{
  "num_hidden_layers": 9,
  "hidden_size": 384,
  "d_expert": 128,
  "d_shared_expert": 0,
  "hidden_act": "swiglu",
  "moe_layers": [0, 1, 2, 3, 4, 5, 6, 7, 8],
  "router_score": "sigmoid",
  "init_std_router": 0.037,
  "norm_eps": 1e-06,
  "tie_word_embeddings": false,
  "optimizer": "soap_variant",
  "beta1": 0.95
}
Below are experts of layer 4 (counted from 0) of a mixture-of-experts language model. Rows are named router (the router's row for the expert), gate (a neuron's input weights, with its number), up (a neuron's input weights, with its number) and show model dimensions 64-127. Each number is 128 + 24 x the weight over its row's rms, rounded and kept within 0 to 255. Numbers have three digits each.
Before each expert's rows: "comes after" lists some tokens at least twice as common just before its tokens as in all text. This comes from a sample of Wikipedia text that the model never trained on. Tokens count by the router's weight.

# expert 60
comes after: "\n", " that", " where", ".", " when", " \""
router:106153129128122130155159092135067147163089143155149105136097114117174164100111096148106133096133155130122127152132129128132100164123136154099095116097179142101155089135142132144143088148157141
gate0:162154120163131112118121120146097121155094127129161130171121155124133079102128112103085104167118139135136117160115129159109139112119159146151116138096099111121149159138101124121108154147127141
up0:098139158152143151113124101097144158156127148115142167154111156132114122091135148123136155081150077128139127123110079149113101093130094130166138180146160131089114173075093112112156147155162103
gate1:086100141121145161120169141138141114125176125146094138160134115148103119144146142115086128124145155156144137109124101113143096111105127099135165075126133127156149104192144117150156095127123108
up1:183126161146120117136147109110148137115089114123096100139172122107111098110132092149123086124121097095101107146101163164134141119153108093093120161140146142137142141116149162107091165114135166
gate2:127123106157177117156128095133146128142142109160144098097124148147139146139150139150124099114144130120104082152121155126134144163101124131180113136125118077135121108160118116185109107094116142
up2:118152123144135126111131119109092117112116118156162114167083097152146120152139138125095106132135114140115107100122105102122153158122110075136142111156090122143187152088107108114137126134174122

# expert 8
comes after: " ", " 0", " B", " —", " 1", "b"
router:097132114115152176147136067118195170157126126129138130139130082159151125114113091120100120137182099119122145122125122151124142131138112124133129150129120129127088128090113102105155141180118122
gate0:133094195121109121144122103135092131135152139151109153116118088114147116121128138079083130107147119105113108136147150129169096141155154158093111109107116117139105172110100140146109129120150133
up0:146187109152169114102138164116118123108106143137159089143106114091110107116099104159159102133085115112143137128157101125127126101136134133153124125132150093123087117118146141149155129123097164
gate1:128164129115143124094149104102136104158143116163098123143102134165155137176116077140098120125139160132139152135134104154135136123126153103120151112120129131170100136108131123114174141174098100
up1:148092137152133133159136165126164117110126120106133106138148103106109160146109168129128073104128127131130183107077141127135131152096099123127111137145167141098134115109158121145114117125133160
gate2:099122094135152139139136161152154151157178061098122132112143137150093112152109116172123068099147102122100108128113151139133098126095155147150125133162117104151120124124140127158103157132160123
up2:168161125112186160121112088125103154121168081142141109157138114085163125085144144156110137131155092146116177127105118109091142133131123083104143107164163141134164143110155086095137099122140093

# expert 3
comes after: " a", " was", " an", " were", " been", " be"
router:129152131115140133138167114107082138122091111098141126120126163148140173095124124117105157120159127090125119112123142137103080133147132125118099138133183150165125115087177100094117141088138172
gate0:169093146146143087129099104169168127117142109153151135116107128100152106087141135099131115195128145115123121124122116118080104126087147107129147101119122098155079140147162113111174122153156111
up0:093150138139138116134157142111132128089085153155161109157117128131103093106136124108168166133113105131111169112086115128131155108128141102148149123163142123121102167127120088112134107167117140
gate1:111117141114108103122122122113123107142133095132102159167110117136145090150154127131126115133166171158132120075150116114141128101129153104145125128103134137135091147138136107128143100137063122
up1:124105110106121108096145107138119135125085100161107071137111125098141123121093131107111120130111089112125161194078144174106154181172132115094144114151122104140078112095147134137105135111142103
gate2:119094123121189119144140119075166117084138124199098117135155092166105134139111117150132114127116138114129117177164139117108115165128150137120141111117161115109113120092151087117142149074127117
up2:124119124129134122086139125156139135117163094093145166160106114083142113120136122118131110112136119179112150063079090109105139126125122107086102129117151161122127128108111122068132127149131153

# expert 16
comes after: "\n", "-", " ", "\"", "\n ", ")"
router:110135108136110136157164100099149163167134144183146116106172138113190135165131158126125164119112151108109150099154153116123141133135125183114120151115144140131153116118121108128119137139095094
gate0:168110081125122123118120108168112106152121137145092118102070166101140120138166099123142126095149110126118127124098093105137070147141159123131106166096118117115114110169131168158132121165121163
up0:163124096150160147108125097142111141149136149169142176106114147109111102126153091140145153114127102118115099104123093175137081102134139127142126161127144110109115167154079175126152112095102148
gate1:143122144121126132100172119133115128159164104072079151117096137156146098137137164171136152147141169133132106136137128164166131135150127158160119091134086117150152143141112155077164080109107080
up1:130114148153109140174161133147159108099123166141120097134155103080099111099095098141132099093134096140145165156095137136120123080133155120113129133115141125188141093134151133159082124124138151
gate2:124098061155093134130113109146183136166164141152103137113135153106095114133128111143109118137140133147113095159152095142172130144119141152131127127082177102129133162126130144197130138105122120
up2:113107132098161144112154157150100124128111104093145150114125134098107111100150127101122097145109126122098139102115150079083153109127140111099157099159137156139133114087129085094126157078139169

# expert 34
comes after: " |", " was", " is", " be", " were", " as"
router:132123132167153095121128126142140135115100158150123126083119080134142121157141132130094150111123111120119139130157123143153118125119115109149135158101149129118172098111159142178111082105112117
gate0:104094131137127144085155145125099111161137130199097124112116087113140119131079089124157109142161098157111083137141120132154146131138154115100193115105116099115087096150147117162074120152148152
up0:122109082149123114090108123140148149133130128117160140103098113141142122090141122070165136103087132135135093133117091148101122147114137123152091095135134092117108154125072081127188135142126122
gate1:110178150111112130098134123138104118121143129139136139139142153153151117195164183139117123125138126127102109139160149128131168090134087100130151137123134151112132110126179121179174101126115133
up1:170107120129142145129160116143162117133135154129128103113131128105114113088101104144125139113078127113149122155086138125102122163128128129102112129141097100133119137148103101117076105133136143
gate2:114099102130168135178167078138166121147131114158127130130157121114125136119127118122120146120106161114109107171107153159147147160107157149102135125120126129105105134143142154150116145108112141
up2:139155094124130154099111159109084129110122143132142122153085146121145127077149132118153133128114127155125136133099120086107139106133119115119077096115128170099161117084126104109135141151135142

# expert 58
comes after: " the", " of", " United", " in", " New", " and"
router:129144117143118154140115149130155142110150183134163089071161064124159107152159156139150160144135138117099162115131136154181138114137125133124125141134152184156134138115113111120124122139103150
gate0:111088114146121157147113146139101110156074136150047137118129115093129131158114109147115126147155137119126130132155124124173163122126148141141162114077108106118059172157104126146133148139120140
up0:137132116130092113133144102139153107149162146183168119154154112129134130097115114160106135115128103132105121140125138142108143102140124129126096129104131118137104154140102147124146128113128120
gate1:084134108112103161119120121111176095152145144159109161114125123162168117155178099140111132148130157109137068119150081115110101087114183136112120098107116133132141150179141148097188122118121121
up1:137123133134130136162141113128114118139122120115142104132130119086101118081108136122135135098089132140118167141087181168117146170168098095118116155175117154129143110155102132141061150144153138
gate2:149125125149140102144136111121123106111146190119135143146141127147087114105154096167165124151126169122101131183111131170159146179152160118147129123133166129158084149114137137146127161110099136
up2:120099105137121157091098127158149125103088096175106112153152090095132122139121149105096129130118140140125090099103100130099123048152086074145135113120126148133165116122138113136138126123154103

# expert 44
comes after: " |", " a", " and", " an", " were", " are"
router:125122120172110163145153127111103173086123120141152132150110162137149143097073176132109148156143139081100151101150155143135113097162121096133119084109152106150133136153117105143156105120090173
gate0:122084114127112158090087160132114133129106166174091124121157149144142148138148143138057106133136087116109121114079088079115142150120138115138125096069059085120071098164104115139101121164133122
up0:106083118122125104100159116109108155144101118180109169140139161115104151107132140146120078064099124157154147105127149156146104103087145113148134140082149110115115154145117154145129140173124131
gate1:116117113128122135131153154105160106138157086135167154149157139148125166149166139143124102130116127168115164138114110130123091127134164111179114152140151181152152108158109120173180142108133076
up1:143096135115138108130149104162106133143100123114077088127139109090111112123094107129127100106100125134113144181119122136114127143110137123101120140120137078087082144149152113126066143118148173
gate2:124122144119171117181123131140133127157116131109147138119136145121139117091138131194182110127076129180105151151114124144138122130134154123166129150121129126136086110119163114169136127152075109
up2:137147135075107146111157141156136160125095070099136122107111091106123182106129121146082101114103138142145128093108127126159118095139144129060117117159110156138140123120096133120121106095130120

# expert 42
comes after: " |", " the", " New", "ad", " North", " South"
router:114134117119093177117146131172143119131080102127182084075135116153164135112107119132149171157123142123109138093126159123147167134100139084147133107104118129164139127125109109145086117092076125
gate0:137109132135114116155097121081148136117109145097107148088137153114159124106157162122140174140111109143090120132094152101144102165089159086107163125093111129126144140174119144127104127165109090
up0:120130140116149099115142137154100088103100112139131121149154093125167083090109120091183118109154156145152144167140073165140115101139140129178127137154154140130118112123160150168145126097093165
gate1:124106143126158141112144144164122111128144135135101169109123142154152136178128131115100161135134156127143153091145121135172119126133092121164117118100134107120131082117145133128163130125110100
up1:145121107159110087135095105121139106155096142131112123130114171048050113096118110150113130097117086111152108140121164109105095116113138128097084088147136103149146131138138104148138120115122150
gate2:102114104140149158141133132122170105124163160125111108114124103116089128122152132155138119109135117133109118136132123103135109098104130124168087127126116126119129138110136134133087145108138118
up2:100149128113123184118117139166108112115176128118099141142156123129129115108122101092129154160120136158102084117108080171157150137111126111133107115133139171100133107147122118101145083138162114

# expert 59
comes after: " |", ")", " =", " information", " (0)", " States"
router:126119120141092147164162107124072105161133121137114170089164126144168133136173139120121139102129130095112090092137145127151151103127146139108146109081134124136181132101154101164139109089153167
gate0:186121117139103108089140148135084130146103173143140163127105157122135107126142187106136120118155120125148104091130110093111096139143142183150148128121123109135071122175130165154085157113108182
up0:150131102151120118099145124144093116103111197146150160121098145139130077113113144145153134100117110092177143100105113164123092105075131148171134159153148137136063178127119123140155145115104134
gate1:124107113161152113084104173119114113179158105119135127098122123189139096161158124146104131121154113160150111119120114118120097142118173124155140131145134152128077093130110157120144094137075123
up1:170140136127099143149147110152124124090073122149123139149170099069089137083106130151123138116123134081148143178130137126127160109142107139089080127129149106133130142123171127142125151096152124
gate2:169089179157159100137076159099146149149128119124094123136120110134100142136155081151113090107126140133130086171120130133151094136104148134157174153163150118112107122117130102163141116163123100
up2:176076144131160113113111142132124148117124122107136115111111079140099129105180092129111083084132143125141093151104135091149120119087145091131143158149156139127133127074145121119127088143139095

# expert 57
comes after: " |", " was", " is", " are", " be", "|"
router:168089145119139139113144134131129160159096148106127123107167149135153158134065121116135114090116126106102155151116135122119072155125130147132150150107188156130171097099116104125126094144130139
gate0:128144119161143161139061135133117110108100149149148163177098130114147103142135134093122093119171119153116091122126108147113107088123134153098142139133125142133133105125117148113099162149151157
up0:151139111151170121125109131143133144142090115110134146131161126183113151067112138085148146094154100124120113106120120090131119138095172099109171149116126128111144177093124155113158135148092084
gate1:137110146117116105115139150148125080154108130109111115157139109130157111144126145146099128131123155120149141116158106131097132123128135149177146087087100100139110138141128103118163087135103113
up1:175110132150139160176146120151127171120129168109134123097170108092083151102115092137101073132121107112115138136080143113107146151105148095117163150122161114136123104126100139145064140139114151
gate2:114102121161153123163140098151177134139147108148117128121143148140132163173144116173132123111132108120144086157153157136128109139125129135158131137149138091137104087125151124177134106102154124
up2:135156108103111157108086126108084146104102098127116091173128111107097095063108128118109120115093155135118139124086114102117113142149120105119084113112126195106094164108121111076112128139140109

# expert 11
comes after: " |", " the", "-", " of", "|", " and"
router:130117089147135105138165144097102135130127143147176124080137121121160126111070131127093136100147122131114143118130132172144126132130127130140122110121157142129159105075131104136191093113135125
gate0:081121118172096140105156107137086119144059122149101092130078150118072117151095154084105128127156166110135098117084117136143149128107137135152127122096084152111063133120145140159106093134137174
up0:167143176148105129117122110087130122142099167137156130089156151159110094098116119121130134068116126166141121116148122133148124093141139124119112166151117136133125134089131131119152147193128161
gate1:120117143102150148106135090127101100158156108116088140146125147142150144150138140124122119135148148113153123123139052116123108136126161132138158081146149131150138165139110128130152126130109148
up1:164122100155101122159129145143139133112106138171138114138118133110087095097111125116150108123117117159133098093095177151129105124153095105126115182104125096118116110138161125163125136107138127
gate2:170144086188159135148168121135150137121132125086126115166157155137121113160116088112142144105091129114108121113127110141121132164126099133160142115134150125105094149088122082128109158130097157
up2:093140120104109159075085135108116140097131088151108141154073125086147109131138145114135087178163150131116103136113144096084143116127075099092096140142069170121157137107132124112140099098186106

# expert 52
comes after: "-", "\n", "|", "==", "===", "="
router:148160138124130162154173135160100106140105120141130122095171156153142172113062097151100138108104169113105134144153141099137138100155071155119143113140158116145130084069118155159125079089150148
gate0:210148116123108146127133108128134103153126125184104165117154127110125136119118129136103104108150113101119128147124127117099119150147123130149090143114120156130087143147167130171108093126139155
up0:186142129118124104120140123124129127137105125165127115114145139127164102135121138159133143160130122099151109120134161151117128107137118101189087144136122130134092187076136116138141096156085134
gate1:116113119133138149100144160134124083144165122125117128099121157132152151134130153115132114112122144101123127093130135108152112139124108128151116114125116114106087102113161126128179076121149157
up1:182173085156113089160134116127138143144086149131114111112142101053165131121102111099115096101112118143112143146085164122131108101123140140104116146134105136125132129116135085093064139114142147
gate2:153161096144159118161153124116146157153111125109090101153147142131131143134121161100149100130137107126120101126147143109176107146135116132171192106132163076131086097094147080115136146103113132
up2:120101121122110147108138115146095111097123134150125157154138134113092097116111152132106103103114130144121149097092108095148107121127126139110076089130114170109144115136075122147107104121143110